{
  "hidden_size": 160,
  "balance_loss": 0.000471,
  "init_std_router": 0.0196,
  "norm_eps": 1e-06,
  "extras": ["capped logits"],
  "optimizer": "soap_variant",
  "beta2": 0.99,
  "max_grad_norm": 1.0
}
Below are experts of layer 7 (counted from 0) of a mixture-of-experts language model. Rows are named router (the router's row for the expert), gate (a neuron's input weights, with its number), up (a neuron's input weights, with its number), down (a neuron's output weights, with its number) and show model dimensions 0-159. Each number is 128 + 24 x the weight over its row's rms, rounded and kept within 0 to 255. Numbers have three digits each.
Before each expert's rows: a language model's description of what the expert responds to; "mostly gets" lists some tokens that are sent to it at least half of the time. This comes from a sample of Wikipedia text that the model never trained on.

# expert 17
What it handles: Sentence-ending punctuation. Periods closing sentences or abbreviations (feat., A.I.), word+period endings (events., es.), colons after infobox labels.
mostly gets: "s.", ").", ".", "es.", "a.", "y."
router:109123163104135151166129123133149126150131146145142114112122125130083141100090159160182134088114103078132158149148130119119127128115126129114124112142149130094126153120110137126065169145092119157101123137123154095117171135094152120086119086140132108134142081140128103097138136108120109119160115149138123110130115126084103081124166154123121122109137135160128120153118098123101104149125117080122103149124172084101132175112136068153121127134153125139084125100175142113085154114176164
gate0:163132166144103106139116120104165136148126119116120152130108142114136126134150104103142114112103105125184125123117126149116184125119124123105087099109157113108135120131112120140130155162129077130147120166113104102100092123125137108100088115140158170150095092155121092142090157104109126106158135127111111179155108129146118120114177139134190127133164134167164126140131092129160107095137127078159107120108148117165191157094109111136145097140107156115115099143146124123126128189096116
up0:136155092112111154127114113129159188190141130109142162123133099144121172136128088136120112143123114145122130160137100140082169092134138135136140090131098130145168180156168134156102116125181080120131116083103122144103135136110150099112148141140099095119143133138167126132090094098115111105144148131122115139104141144129151120118112167123114129148099087164100159142113120081098164102134121152096081117126151153134170154153118154145116115159138170092150108116093134158134111112128133
down0:150138125156109093111139148119155120141105069165135141164110157121166112158139152104107125090156145153139106157140104091148168131174156154129121159125089100131125127157148126165144127102128112098160104182161124141166116137141171165109117152139172130110122133134108133153122093136159122134123118148120135196145120109102137087170130129190145113118125143127136117196103105107113113163172103159154119142127121127123091134104091133124109095119136130104133148108128132166128118123094112
gate1:127135129125073074129125151126117123132132091121137154181150106124115135109153127110145144158130125136116148120166108090127141172150134074125154117123139090129106141120113109115096136150181136136105157116094186087135140107107102110107166129120151129135101159137090115129116131147175159133154130145101150171123103096122146136144097146111126142141112107128105114144132137126083145107091074069133125127151136110095157109132141080124141156118145124180140139114101126085089068127107122
up1:129138160127149129120092164193139123147130143145151103129120094136119063121092113157130122145123147130143109151149112098151139110072128176066110122121175096101125135138126117113138112106120140115113158176093113143119138113127145173080151081134112150127108138130097145144143122137084133153132098161087140118123149125119134099130097153129165172139136179161121136166140109119097150131129152120147178102131117134121140116136138157142129191106136115110100115139155105133135167119140178
down1:108129125087150151122147139073131141080117139087115114135098126114119140114081102147098110131157145131126129155150145109103140101137164083112122080138111103126134130172135145094140131105125111137088147125137126132151149159107149154157101115107119163140102146139152141151104140174109141124100152165109118113122107157135159119117145156126114172159143117121133153119093148157093143144100092108145110104092112123085147097102179167100169108113129147081107146124187122087122106150158089
gate2:080123101142125118125143166148140106145172145117137168129114089087120175114134133126140104129151103113154137130126111112091120129158100149109085115151088118187106208133086159172100122118122111177132158113127153102156174114141123132141111075093154142135111120139139129107108162127171110130136140135139084125113159117135077095129146135150142137154141142135112146094089134115128129135150131107123131152140120120098132139094142071079136167101116153120140121138132119115105109132151163
up2:145140094126142125140159114123097121131108076124146130124069092145149124123104151122136088135122144137155094108124150114145066129105145120143077111150132121109117133108079155114121171080112124144171151139098139089112117104134086138078083116148127130143125126123112181106135078131126125128179114110104073110139173159131110113172084163145122141102132110100096162087111116137142130143130147157121137125147124150123097110169114085120117134154149133119154144135154105152113135098111142
down2:164131135124144150135123173078098073131156104118102151155110151184131136152120099130111116104108136143127118147093146129109126117121098090111076137150137112129124151094119148139139072134138174123147137157182129110135169111131163126092125125153123101075150117122124120129071142178128129135110164141121121125157133122145147107144150167092127145109101114098133122111119130129108112178129093157135177154112088130144162105140136144071139100158168139143148116093112156127102131102132122
gate3:115129118135121126130136133154140127169126147128153162139139137127087110133089159148081150130096094088148173134141103115100124106128139115132107139148106138129136112167122116157141145103140136152122149120137151101089162123120136092137114105144146075143140117136136077086100142125115072143112131104115102126178121131168107105146114128119060102129146155180158113136137126154124110112152134083156107134097182095135135139131163098225148112145144128137151117112124112116151156104128130
up3:118128134126113104122095072116110108143091143173109116113118083161152137126136133075119096101147103144146117131163158136097174183145113143145114118145125157136159074105159106148109142124131149143146128139174119109154171131162102157084134135123134118125117116130124135118115113163146118094170152130107152135156133156124145146145128157120136106138094138086135094153114183134133122121083116132149125112142170154109142104119179071118117118111088120139143109143146137088104177094094128
down3:112156104145126121126126112102127153137166151140114144120159170103125128121068118155139085129101184136120118160144133136194118108095103126131096118123084099164122139147113124100139097108144108146128095091104127116097127106132141122159128171139154159115096092104165125136143139139134171098124117108099108095095128107129104134143138155133139129124118170148152144137117149122149108106138141149085172115129118167191139157116138147200108118122139105137159141120130145191169147110116121
gate4:112120152140120110112164128166144100096131123116117176129129154113136100100092167094127125094120114093101139139109141136149122135148134143124113125170118106151120157073115126153132107104120116161115116068135130105097107087101125104160115103149096096144132113118115085108098123101143126155159150094115090147107109147107092117119095170129129084129158128143135153127069103139120145147138130121189106140106144125098161098179130113159162066126101116106130133129131093136139154098165115
up4:107095140158111090145138094096130126155134143107124141106118102133106089114150145113108124170118132170129103127110074126140142113107140099168124129142144098117092120128144167121133138159149158101119132113135150132079113094123116093124116180098131112140109116135150100138141125135097099145138152097180145163156149146108130147057172141158143109109100075143142162207146162154136119164142142143095167108125137084109131108111111137101134131083143118149152134115140118128118118126124162
down4:128115162140104123073094126125117130143109123133105098101109080120146145151161149137141163075156092153168140146140122122166153126134135139100135100128165144145085142130147137125115157145131159115085111122100110167128104148105140130089158120149135142114150204106142095114143119153116130138165169134133140114132142128130183180149128136120084143143127139141126155104108085115102139156128127146059144084111152112164102148110151135168115154122152122151122143104109184131119128102120129
gate5:134158118146153165109120159168155105148101110104117144126142127145126146115108090142155096153162106122153136129075098106158129149084137083142090114117095146160108164134138109105140097104108157118089126105104109160143172133126135145148113132161134148139145142123142094128161112135114119117189121154124114093098101118111137129123148129135117107136096131158149152132101164098174134135119127143130164131087141116118129081096190132085159128127118140145124087159143117138067068123142125
up5:149123136141144132140109126168099169167089151131076126120138165173144104157106131158129160134142080170104162120130100101141171196080087116110114131096123101100134145140157118135111165066119183103133157120133105179139172114120151137145118121103125116118126108129088175118114115124126129111151121108124141131107118092111179094141143123163122127139136139138119107124149132152122107111132139187168135143139156109113100144116115108119127124115122106114089087146118142131124119156097126
down5:134159175121103152142123101128104159109131099085126099109129126166132157142149146133139119121138124146125142093120136111130135158099145117129164105124147111086131082141136140181107091182106155136111137137150149112099130120158127114136161124087082092095132177128163129111106108124140114167098113150137133118119069122103109105164128172143114163188164176091122128131086125120108152135128144123070104122132124155117139156131117077141080142149145129140123131087131168146143138120121141
gate6:106113115135126125119102176120127113147165111111146135140144120131124153104142132138135100112108133114136170133129124095168107107116097078116145133112156128124149123140148145091099141123143101134198161139118110114121168143139164117148073127135111092150137058165122103125139126111123123150148167134100116137163128129130081055133163138151125151146103111112109142117137125113150133142122092137133113153112179115090045120145113130120147139171131092162151107136153081125110137145143161
up6:106122165146093126159175078139138089142135110143114146128128105119124093151124136143139144143156122144125099143117119116100103144109126093126145114155119160099095128147113100137170119140123118109124127172156128072139101086130137171138091143125137140104122125134130174162126093141142155118102093072144137097113150105091126152100147095102179106112121137093171169087128167111135133121146160109136133161061085150132126116128128159148113116121117182141131125092114125125165112134165109
down6:142102106127099161129137129131129143167187080118132126079119098139118120113147111126124156139155095104153104166156128135120100089169152144114094112114095104101097097133136103149147148147148123124136156093102135130135096128097132149127153138105147129135147145153115142079117139119134143152162101183128121152116122132166145139180119169141100131144121155097156096082074156112167113133122131098101099105079113130115169185102117147129089135126099119148112140136145147104116090122151109
gate7:091140130131078144132210091136136124163147144088128144101105112117104131110137108143157104120127160123098156108136113156140096138176180156113136166118126137098140124163135115137098127130098110113153113092111106088107196141132171150097073102109124111160187100112094143123108157117153132124114119130133159145113149091121130146146129131139133096129096125128088130131049133138135115154137106129118103128121182133140128111129088095104127124130138105141124123129126122103153151104132115
up7:112120176124096133124192125120129104140129188076164162112134103122134146128106095145141141162107142145109144105168124151151130113161148140128117123055118109154119136134113114121112168131129122119144115138153089105110162125117120136143067091132131144133130144167100157132092184118126134144092088122129131115119123120128124124163093107124140112117121113080101121151099149179122180152112114133101108123090106157124133119123074158139137118128171113146100121138137107111115108094171094
down7:123155153150148153136114070054117128134163183118099123135089153103149147102135089103148126170112120136123134160105136114072128129124126141138115121098096139143160111135126152118113100088153132113080132150152139182135128125071118128111101126149107129127121083125143088095114117102144130117133151096125127098104113129191124159154101128125163134115146082093102114155141159137143114127121140115172120132169181141136103124164141176116107133100129142137100139125150108126148112108117136
gate8:149145137095141166149183119129108120148114117156163148170119121153120150155121189144122127104114115119147099116083158117169151114121077125114119121167121109134119139156118129114134135135084126104107125125118132119148128126125176119124094099125154149127153136153116154081131145153082095087154145087114125118084113136141127086101106085112131138175121162138108146174103175137126114127126100133122140161066136150133153142082129115129137150170156153111152078129163156145127125107146150
up8:119166146136136134112184153125099115126123124135160171156129144098115154140140153140132112130139149135161146120109171090140129125100109155079132121122125107148147162132129165128127147124126142100092140135106113112150105135130159102153121130158158155119104142148084127151184179140087109157127152089124108107096133156160113088121116077126151116183142127105132158152107155133109181096132086152107147158097122131124123110112124134113159154152144126144164076086176128138138102117082133
down8:127161129162146098103111119138066144112122142133101117098172129108128188170125148138103123150115122130155187144140174101160130135133076117148131135167132119106117135115107129171099100129114145115191126186132115136124140157089093168125139128156100078107103111140109135118124069114098115170145142107080118145150095142100143093141119114105132166162114156128094118115105150114132139124144118133124143085142127140130156121116154133118099093140165127106121128109159141151144135118116096
gate9:087133136082142152127132156163117116129118130149134118141136143119155150115098139130133156083106141144109125133104143080124148145127083111139111155131114144136125161169135132123133154128165115128128074120127155120140125144136119151077148093115133141161135146097139117102164151133198089072104166133156136119140110092148108083141127128073139118128115141118136176124104080113111109111110104156134150083100161099152091139125165090165129090152102134090097137130148153115118126144180122
up9:152154116138120118134127128118126085133066135154151094124148119129095099137139122135088133147104137137091110140147154146103104151170142118127128125134192113089088123101106132111124112138084113139137140114116084107140125090095105145186155120128156091148095122159152134146126139147165131116198118153093081102101136174117109146104133137123118137117126148121123146116129096131115127160097106083145140155129136178144138124158134141133138107117134179095163105127126145115116104123127208
down9:110131113139095135156139139133132165111110146160102150140165136098134153128139121132106128132126103096089085122095145115125108143193148095134167129163108100136165130099138144109163170148107122119101172124122133129094142109129093100149101152132138152170103068115075155139085122180178127129134113115110121149093133153158090138128100116154114097134132117112132135087107128086139096137110104100169127088139117142184144140179132148141129110151140112162141126134132128108108131170135128
gate10:185114135105086150089139130108116102107108131123142127133143098079127129142086154132150142175130110117096114149154121076131118102145160143154124109125155138124103141124132158145099134171141134136101112089137133116141122096141135099155114098125104088115143131118126088135107129101125098136161150142126110155144148122161120118150093119100100128143176132106092115085129125124094119166143087117141128148123087062133172168113151082164137122109148113152115122095123089113108111149131201
up10:074095121118144083142106110128128159121143123115074153126120166149102166139137152090119068139122113140147128093112172160118139184123121130129145165066110117079173134152133111144160146122128113126142101151141134135151158135131136153129156104135115185153120139131156147111156143124135197136113115140159119098097095117113137124141117106136097141085146110118132137144144166137119099151134153124088127136111101120089108128122187130111107111140141099125191142105132131097116125110128101
down10:145139059111098117132113132144164111096106121151149147124150153139166101086111129152114163099131146131113126135143139181158120123085145111149136128114087140135126157141184144107193118078107156134100079127132125118128110137150157117124133126139136129104094100147121146147136109118123147126152165156118096176103123109135095103112154131118138089113146105121113131114117126129121126139132153126192179106179116104109126150165100124148109096122142094108096131184140138151158099125156164
gate11:146105153089155153147130140143139184154139087118140126107146119143127118108089118154142118120119142091131153164086139094121137115104104121159112137108146141131167161088143137124142210105133119139125139152112115168106101096092136113119109134138152074134087118116106103175085154165136140133138122096145122128159089084113083097139123132126101108129110155120109159132121127129107115143105104100143133151122141128117105157126149119125121142141133154173121118123120059101085064125155138
up11:124142148128154135134121128149132184138120161105129125096074090121101118139148117163144091126107136121080137139092138130076184119136146123121125131135113143105122108143060145145097121108139066117093110126112157134115149143119097101066144110130142116139125110148149137155095120112144146135086161111144148142123150105123113120100132116102151133121156155149124102140126181142137141120103114108113155171100106098170148125141165137116126152112160168099086155141148127116077110112093179
down11:137155120124150124112125132110147120144154142100102154161163116153111112166131111110129150115136110139147089150143116166117103097156121154125115143072144113134188176126131122120123133121111140087161121141173107114103105142153121106115142108106105079115128147124119129138120135110130104157104117130094115074135137085112112124102119084072116109152111146125134121125124127166137112141112121140085100116138133107103124203124114137102172075126119156164127098121092152196110081163137107
gate12:130140116191115122157120149126111117141134139130170121168139139123117157154130153119174095112118147154128145135098122139112141152116119164110150107131153124108151105130119114124142124154108083138144147160121173100155167151092154102118164073140117139107090084114135084152168110112114093107129111139158134146138116109114073087195156108112118134117124117135150136140094093121151164132126109147129108110094109154101107122107111081129160144119114171141106094123091123110094163114118182
up12:150116134132130116104136139095139138100129115167123131124121143097133125105092141135100088120132147145122096151129131131116079109144171127108138115144107112083123127170078159104124134157153124138103094097102121133140094062173103116132150125150103152169133138144107145156110140115141195132092144111135139116051106096155139158127123126122141123137108137102153117130143084144170137129135105074112124151155118126147092134151149130129159148113142144093140128143132062098161143178105105
down12:096137156180163129092128100090102129154180151126158168134142123093116145097131144094154130130113086093053119128141152190146126108100142155136120098127140148121140168176104156113127135136096111149086128112113147138130138107094146132113112088133153157110122078079155150151151119148097120130094139125177136149108164132151117108135147146117136109152127140140130177136107110157107141146084121115109136122143130123130102080136107143121180110135112108164133148125132113120107151131101114
gate13:113160151127145147158113107095150149115135123130147131125145129127092131102085143141100129160104128111154167119146148107163129120113168159115130143095115123115134146092080104159131124088102208085137162140117159112119158111139132113104155144123134134146155099100134118103156134146086116152148136119125153113093083089092128111180156124122140119154149175109172139135135139111111092175159150083114145112156127085101078121116122108143138125137135117122179137111113149105119096114170130
up13:115154133101100122134143125157119120140161137164121128147114180128146115135160146144097126127158124099102119089153099140142146126179082136164122111134118137101140123123178122116116135091117116113115151114160143120152121115148118124105113110143108110072107146116159146155135170135166123097124149120170075109150159163149113150190066135146096143123129124150113156127137085105120132119120096177177139103147147132149158156110104121140170159130153098068136122110098132133130125112089095
down13:173174105110122170115168125132128135146114142130159124170136142137095100158127118163104120095134162118168076108130149127117181136113108174106185147088094126111102134137133111127113096139139117180110127102134151098107145127118161123144176136154174161127168142108124126113162183141123150135155142106118096135125097112162133185149106098131124094126147091118108125098124089133115111132151128111099121124124116126156114090106158122130117147119145095108124073103102108116147103143116141
gate14:145154146139080141131142113142094096135137137096164160095144118106148097127113135153093107167148142104104139147095158120137109140152139120170122106108132132132128102106128151127095139139117138130095111140124106138130136126141143114144130106131157126162080092157125127153162165114103078116187159134092111098155118124155100107138085153122124147136134126136121094114136120094103102146124138126182158099105130104168134133095130138115144115106150086085097106143139137142062049137154086
up14:092153123166133131138100118146142100156085152135133175140115151140118118096168166119156093159134139113144122136142150119130117149169120130143087163145106137106131121161119111146062113116122163139099145114083132131149133122098123144078126117113138124152106096141124077127178092171104173128088144117152127119110072142072143133100108125114118129181137122156126084119150117152110108106142104122135117119140109152095137083143116149079129121100127114141090139144131126095137092133098101
down14:117130138129119168173122104079115125104142089138132105128142155109140129095098133115145139135123137163113097118083178191129133071148156127129123138137113127132081132093148146136137082169094130165110134103115121167134141142140135163089141127134128120114090112106131111107146083184132172107142129118097103108122112161096100115124136094147113128137150170127149138113129150107092089116155070132120117130113101166102170153077150117131110117135153097128118103103128089123150138118145154
gate15:123146139109090137139151120186138129134103115158091145125135154129136147148105156160103137144136154112103123094166126125133123104069093145159088153156104113113174125114125104141150151156130123107102167153116131121135161159107108102151160135112138159110088126093119152143171131097111090156120106105131160071127094108108097094112100117130122146123135121169144129091133101153155157121072141117131145146091123132087103093097151122132124146153140129120082136154186099140090126107135127
up15:161119131121139126135160179079140097140130115113103068086130120072122149144095124127147091115170109113138134124115099139158181101096161066156159097117133137130098123124165124124138153151098116120170136126125163095113088112139121089131125154149170119101159128125105136136103137139133140143122150120125125128128114105121162152130126110118124124110145098104164118111154125134145123105116126073133125103091083128093164144152078127106126119151122091138170137127150163078103167146158128
down15:144188140146131147117140109110182152137160133135181132152171100115096096127131111117104118131148155122102155148134152127157073128141152167124160124114122167121132154132087145101111137126136066131098147153104148099126103097098134156135119142125134128119122101152120150123080114114101150073118095133120172140118123110120103108169128142135105149114155118118114141171148112106129113118128148085127171132143089145095151136100140145118152170115099103080156150102085124118109128187136129
gate16:155098168137123075142146171127139145139106159186142138104112144114106138145098100122122114128099141126112139129131088134171134149142079119131168105124146097122142141113120144090123137119110118190091152159123165111114158133167139166156089111114090079119098112154146109109133109133129114104168079153128106114139145126165153096135105150118121147116095141123093113147124098132162097135129096105111073112115113123118116154148137135111123146159117109173088101098138097165126096086126119
up16:125111160087104073124118144134109161164110115118086126168124161126130091134131120148146116147131118110111137086143132112155102156109143121096125159094151098122151096138144139125151158176165127125125089154122138185110143115107114102132129119126115144112129136122101101139075161135150155113130148122131113153172117080131170106124140147098094128165163118120145156134068128106154137075112144150156093114120136153137130146160149113160126147106105099088132114159157165132148115078155093
down16:128168128148141118137118122104103093147150150131160113123158128167114135122143088149172116145127151145146155125093122108134111105097114117122148090109130156097128125146161145159089143109131130075152097154117163112109098090088131121167090136159146094122138146088153090090096087088138144128175156117151119150113130143131140116116120089078107098142114131125105105132147099152139141133146114098089176098150199112130087151146114110116149139136118084137127096101108124136106120133135095
gate17:124134139083148114124102116147122159143168170113167098121112152102113113162108112149143120122117114112137153125123140097112144132106130178123133117153133142149133149124146138152085173137113083135115114112102128124092135191082115170100080122110112122118081146108155108153143127128138126114129126158105099178116129130095146103124118171166155097116136127157066091153137136134073148141131147170150118156138124167121122119120148099200100138137112091151136146125167136150106120137152134
up17:104109147146173156160136126140109128129144136158123091139101156129080146149089109146143123140149173081122105125057159088122160145074141113132100084137118141123117151146155145125114166112153076146169148164133177123120103119089108128140153108118117131129128140164159149126124126140134106110161093118117146151125143120125082045117125118159139111136120102102135102126169112134105138118105148150155121123109140128135125124149097124187117095150116144120121153146147149163118130115159162
down17:109157125112120106097133141161107154114112107079085128108089116132172148144141133064144093175108092125128154139145128116102122132141128156121174086117143149136119058139134121152126104113093110118117086095059100151133151124080099162111142140139135140124104162144149125145130106113132146151126076130127117142106087147150106140144138117125159122108116160156143132154119162183135105112124114181127109106143132121128122137092096123155086093114134114138125127147109114088108124098154137
gate18:139135121110126094118121139118140110106115123129121142116132129128118150164158088125129119086098111132153143137119128102137144136131107153139103089125124078116152122091116168150100166163104109149165154147119147137140140154140136092110146122141114054126171091105153139123124140136121077181152134106145159158174102131128048110146144131123138091144145091154124149132114140164109104162133140107136075107130180140132126174104115114117093148141155111096153117146113128141110104100168168
up18:146166164136119113080113149108146108170111098129148063127127129160133137152144113161106136109110137141132102137145115138100155102148107139084110122118129134126094144110146106170156103106106132124139162110129152122141155154125146118069145119167072117116138091140126142092097088132150078111153145124104122129108140139098111109098129111093144123060134134131181101125113114130100112113162153135134097091133148112123174094154145153133133160145136150080113145110137110087102088109135098
down18:108113084140121177138143143117083118121129133137127164121110120123135062117107143110110133132170109115106125171109139141139110114126096141146125147100140122146124119182140098096141153137133141141113125142103134131117122142095127121153089154123151180061136184084127113154141107158132114156140096122178196137107126126138192188127125123105154124137120133081110121124151130116149165144123105127109157137135092131148141122100131119139139105070152120175134135160112159147132130091116125
gate19:115122089100136161146147159157125103153118133132129154081122103125102154127092142159112116149149150126144092141121125148111119109174163170128170104109116114119175139137096146170110145112112120105133131094126140103060138153109131145105108127136171122098139096137183142139142171109120124151137082142114133139130128122114117119111103143151130136115102139172091102101147159173118150118143142095147128105152160068085120170142125115146098097108161122166134153120172152170130119112100131
up19:144139155116097114113122123096106138097133105107146153136124120143162127136134125105141139087121124162110155105152108129139161101088127134140111076162112144144121097131152102119177167158126135143124139101145154159080107059167108120134113142088116153131102138115122134126108111115119124136101158143130151147081124116164147119137144115153138152140131136136146152152066103101143128135144147125170103133093075115172139098144146152116164161152133170096090138179079113117098088140149100
down19:102123134144116152140104157149106115157116127130149140138072100128144152097093109102105120075151119103101179164133133124187146127118129131093126113148125108100147161114119162108112145109092125127121105156119108097164145134102095121139137155120167099140147139116140169114142135133107087116167147126106068144147080132068150139089161096136116098080110126155105125111099178111129130134135108099121095154092113108112122100138121141103092122163135115085121139161090110150113117125130143
gate20:164151136170168197142121110160133109148136140142164105124191146096105125112118119119110150169132129111149188142125119104122152168115134123143146120136162134134131083111126139137143150148084173134099122100142115111100139154127136145149104095144107120119105119161154120131105147107082109116152112137123115120148138136136094155149119105092112132162138177139109128135112137115079059118130124134181151151116084185118108133180149121146121143155123115115092133121148160161127125155138115
up20:144134099128100165144136131123124164132149118113141081067113149156143102109156088166106137143145132116126149110135088121145153187106115138117161102129128095122108118171125133136131100165127135088110101096163116123142104133120094115163106109136107152157131125136151139139122143068143160129117155121146150119104109082140094144112140154130100143148093104136116167118096119091146114098125163092129111102130087130127106150164114120153097147122097101102146102061150168156131182136130110
down20:137122143118151090119123165135139089128164150125100140152142134124122080148153109083098153113133128098134131144170102120110146144123114163127189153126174133128110180144124103130119098091129123132131110147093125160126155124166122154145159141121104134116123144132153117140185156117099115130118116105114126134158140147156124124152119153109077171145172126094136146110174113096129132071116126139152153115104124099099114100169103126129091157131165129106142124131128180170069093167118131
gate21:105104136147103164160125091129100165106107088114177135147087142101094148097101153121149137119104083134180109122085142118158109132133141096121110142153146134126131115130117090111096106168158126124117125135103146083120177143142124126153136107189144098151141078130111120111181155132121106137154138102134160135094116148106082136146131126122119078122110122139115126163158101126157127165141097138117093115095133105126093117111090077128099100130146102104096123106120111129146091123112104
up21:132155117142150135087165144155114111127126140105155146089136123142088133149102093126155101137138113148104174165146117108107103128098150106110142129089120126108165155135119146133149138135143116074144164119117094113144141146097157134129147161097130164081107161115082194170145089149145198067136114132144119159131158132100167098112101158111105137100101139112161110112121124117140120170119155137128113147127140135134104139151167138162151155137139098139146115093112135118103110118156117
down21:118119134137126143114104138164121098142142203131107140134168112152212140147152138120129110109114087077136137114115127152111130102165132143113139065128151126096158149132129104111173138133127120105111080074160193146157104129162169139106110102133129109089142125120113122140152144112125139113133130129145192166160119141106131116111132161144091133135124146110131144103102134117125157104132120112108123136109102115117147103087147131185137132149157151137144164148149139143112150108103103
gate22:112174062148145143127139125142166150141113121103144143159145129153129154125112147139145129168101158111134123147171124168141130099140123107114097121134120118127096215159148115147111129115128135098116099109095161109133157168154139151098135127100125085121182120094134143084112098160162109108158172152141126145130123118159166094153127148157114126107085142152110125114149114108113148115162139135143161091139146143124128169139116155151144134135162123087105121169157144120118078156140128
up22:162124081136151134132126124134169182136164154129154121137087133116128130124114128112170146115081144102145126128161126113119144136137137111139128140113110157136094143116112127144165142174127132141150126120146160106157149150113172136114132149144169155109130112123123160116141131134128113139165123114170125122114158059106102130122158137105104138128097099112117190123158065091137116144133210079153132106137127173085122160154084166127123129148149112112098119138105163132123124102160138
down22:101103118135159117144106133192137127124111120117157138111115120128104153119144111143133126160117090109109069130117138141067148161102134160162100144142123086133159132153076100097079155142111143149091162118118107123152109099138172105173154106149097098174119190126141133122148118116104128148123094146119125126122103125109102099097090132156144161117115139080115113099088116136118138122128125148128108149107147160110119112115100143137160104124110112160114110143102098126139143097100067
gate23:113131123123123150126160081146124131123132129141105128134129127083098175116062140125168131125114083125154135143116149139090161119139139116085105141142169116176099101071100129103127117140107120148172098163130172093135160125165090111109126103096118136109121103100111093147139128080164115114125122146140118135082137104116082084122180133077137116142132144160142125106143108121105114132162132148123114167127115109133093144125131100169149106132139137111110121115147117091108176156146101
up23:116124126134119167100146121166157124102102104109116117142108161109133118114118130140192095153119123123104151113085101154151140084137114132178129128106159138115132124122140138103117070096175110152179098100120176124136130111166122170135113148121079141092135126125121120112135095107096131126080128131156127119085159131118085084162140101123119086125155130119121157102152153096183134076109136143181151143098116078116127097092130124122112123144113124109131142127146141123117123134125096
down23:136098134124111158126141127117092127159145165148087089137105153105135146081082174126149121111139143156137146159157140118119156136118124129133136124159110096135105123120137115177126087158067152112106110125115107077106142114108081124136122107118084131121128227119142134165139141174117138113121131123081120140159162096141141106107153165128099184133125138130100140141124122099133133144093090151114166137134123155115126133133155103118151124159136149114113155161141136148145167115140159
gate24:093110117142098152117069128098095143151118135103159105154126137139109099099096108154123138110134124165171091104098118131138121169104115092139087115117111127116153142159062175129135139158137140133118105116126116075160135124139161112129113100101148133098106143150160096162121141087174110144118136136154074126137135123116127126107141117075131133151155118142168121144096138109100125115114112068120174158121153109078154182143111093104091107144132116108133117119115126140139131154136127
up24:105138127147142135160110124135071143123124110093180157172112163100108095128148089137139131134151156179139137160144146119104110134148096085131096107110160104130136162172118128094130072139129080127123110094144124106139131150130148128140124138127142086135127096143091099163061120090110141150101120170132149144142144146155106154124160110095129126116134158103150118135094131110088171158106084086125130123165108137127096107146139160116155096124114120117105106090129115147143146135112101
down24:123090143101134163118164163082104134114114126113111111115129173121106073144155095153097098137127138186096116101159118110069107101117123116119110093108117123122116137142081134142158096117129093122137092138117123138139095170108131150173133151099124157109170135155110188118087147112110119146124124131161141103129109139137105145107123144134104141121145117130078083106144129127126151107111125124105150088111136084096130138075168174126096103112171149143125122113128130157114148136125095
gate25:145152148104154095120107108154150122168095093132137114168123130122108104092121141159129099150123119125100151141110092116146135133155099186122146165094077149113132115171123153114077140096145154166107136094133160108127161107149165114097167127082121115140113127130141141098133122167152096156141123157112162100155141132069102116085127162136105142132131117146123137092156126103146149143126157095106151132129166136146161105124118131163142112128114112150164135167167108153124139140187128
up25:107123093150126157133092167092103118114130143157112159098131155100108101112121119123139106138161127145138121144127117150126115120147120067142114131120091180147106165114122110149160122161115083121128125131131102148109123131154154149147096123155118143119119087140105130108111076105140141190126146167110130136119123147098114078126111097125127106133188086135064112093141177128102153087164103126145125106123074112128137152098146117129087155126142102114120132137090104160124137113131174
down25:136124110128149118150159122146144126086158109102124133115100196117110139146104142088143106111116114132094116187129126117119154142125164123141091103113162149106101137130148133119082107137119124090115136156131096133132133139116153138119104104104144121136122111183168098113144129101139145151152153139124180103093122161129126100111142167097138094105125138169154122118099182128076115085098112131112112116146153141131109148162137088143110130103147144179128141120145098087135195098108091
gate26:126131114114103138142117101165131125160137125095121125110162117134134119100091118125105126118120097116105136130162124143138116114117157145141144116157134105115121157125108124146105127181143130109156125065156100102156147179103100157110155133101135098158090131126125169091110193151168096102159101144120092125109108142110110115152108156109159095136129124144130118131131138148088103205098118131098099117120148101164087171117131102136114123164142137086118129087109124108086141155176153
up26:136132111125126148137120118117128161122091131108152134154141130115107110123150135184085113127100178137131147167130147077119153116103121132128080099129129162156154115129143141172151120116143124117108168123110126127096149136129112124168127115208112124098157102100138147103105121116118174154130103124144154133148167128212103132138174110112125158097170121134122146119103123175131147097153123107155144091101160107089146147170153122134152104142131132143143106159105127123145120174166116
down26:145176133153077119114147108122140116132150161148095141088123167112140141145135095117112122135128126094156096140155118079107157138149139118116147108177163127146113090147146115131145085122161081154130128168091128168099109092149158107157147119150076114061139126181121158169102197133126097157127107131154122117142130127129107135066111112132156087119130133158142140123128133127091120136146123112153093138131127113123103119130132110138116129108144139114126157117096133066126131111151119
gate27:189152131103104092144095127146107117160131130134116177131113139100136132186130151154128096138147138139167093147098120143131146078117133131126097155149120129095129147095129145123079102183151170140145124117134169115110126140110140130162159112140081124136115054133166138153096147134139138136123129135145135153093114109110114113158127136116122127119118160164120180103081102115084099133082125104115098092082143127123103151168124114134132123143115130093146097134147139155121135138078126
up27:117111121144092132120142087132182090149101136131097115105166148123143109141153094154137145169092138139141138140127150128116083160115151130138121108154136134150175114161095116122164122110116132156121158073130064137132159139123087119114131149122139119141096158123110130071140055150162145155125150123165134143162155079102155165139123098112111124128166115177099131100136134129142160110141151141114135141143132148128123136106114118137135141125093105150116146103093132092076099134171133
down27:118114121187145128084122124131122118152161110144165092162099104101096129126138149147130093131119147122165105154106135156118174136166128150158078158134145144125109138149118116126158138095122139080168139091139089135092147151161100147093114123159074131163089110107122127104145174123122140126118143118125148140111115116110152130091114126101136080129132100102117137089115108170101129136103137119133084071121129126145106105125139130156193155145126170162115122169160105128138130117110107
gate28:137133157138123107174119077122135109118145140120178106141147107112123121117152156165155092136140142143099095137139110099105129118124097079129158132157090091110099129132103170132147169164118161156087122147126143111113158131139124146102148115131102107111156135108122141158082118140086095140158129140094126166115169106164124127102109139156089144113119137206121128112136101083113128148101128101135142097181113087116143168097103120164091127135164136139118133161132121108158121112113146
up28:121121098117133167137129130104098124127155119154119131102150134139108134160107099123114158149121134143103158126133146150124110134135145139143118095102123142141128130167130091156115091116145145158119101140163081158128100128129090117197106127106096170119126157112118158138103145139132145138128162119139151109174164125143150152162144183115170130136083120141146133129136159105150128145117170140119148126112086153136155082120123181057153116153114132082187121097111112164095158122142092
down28:068153145155158109151125108115137114114113126110164132127096148138084103116098086170160150135128124125125072139144124107130129135103084113132150114166134153132100091121094145137107132133127097138135119148096133144127150130160111114144114079148111124093140139107131101109095138108096102074105125094105152106113106121126150136055150149156131133131117100140163141154139089161100142115114082067130083147163164125171138143153142133124125084156161131118155118101128139143125126107097149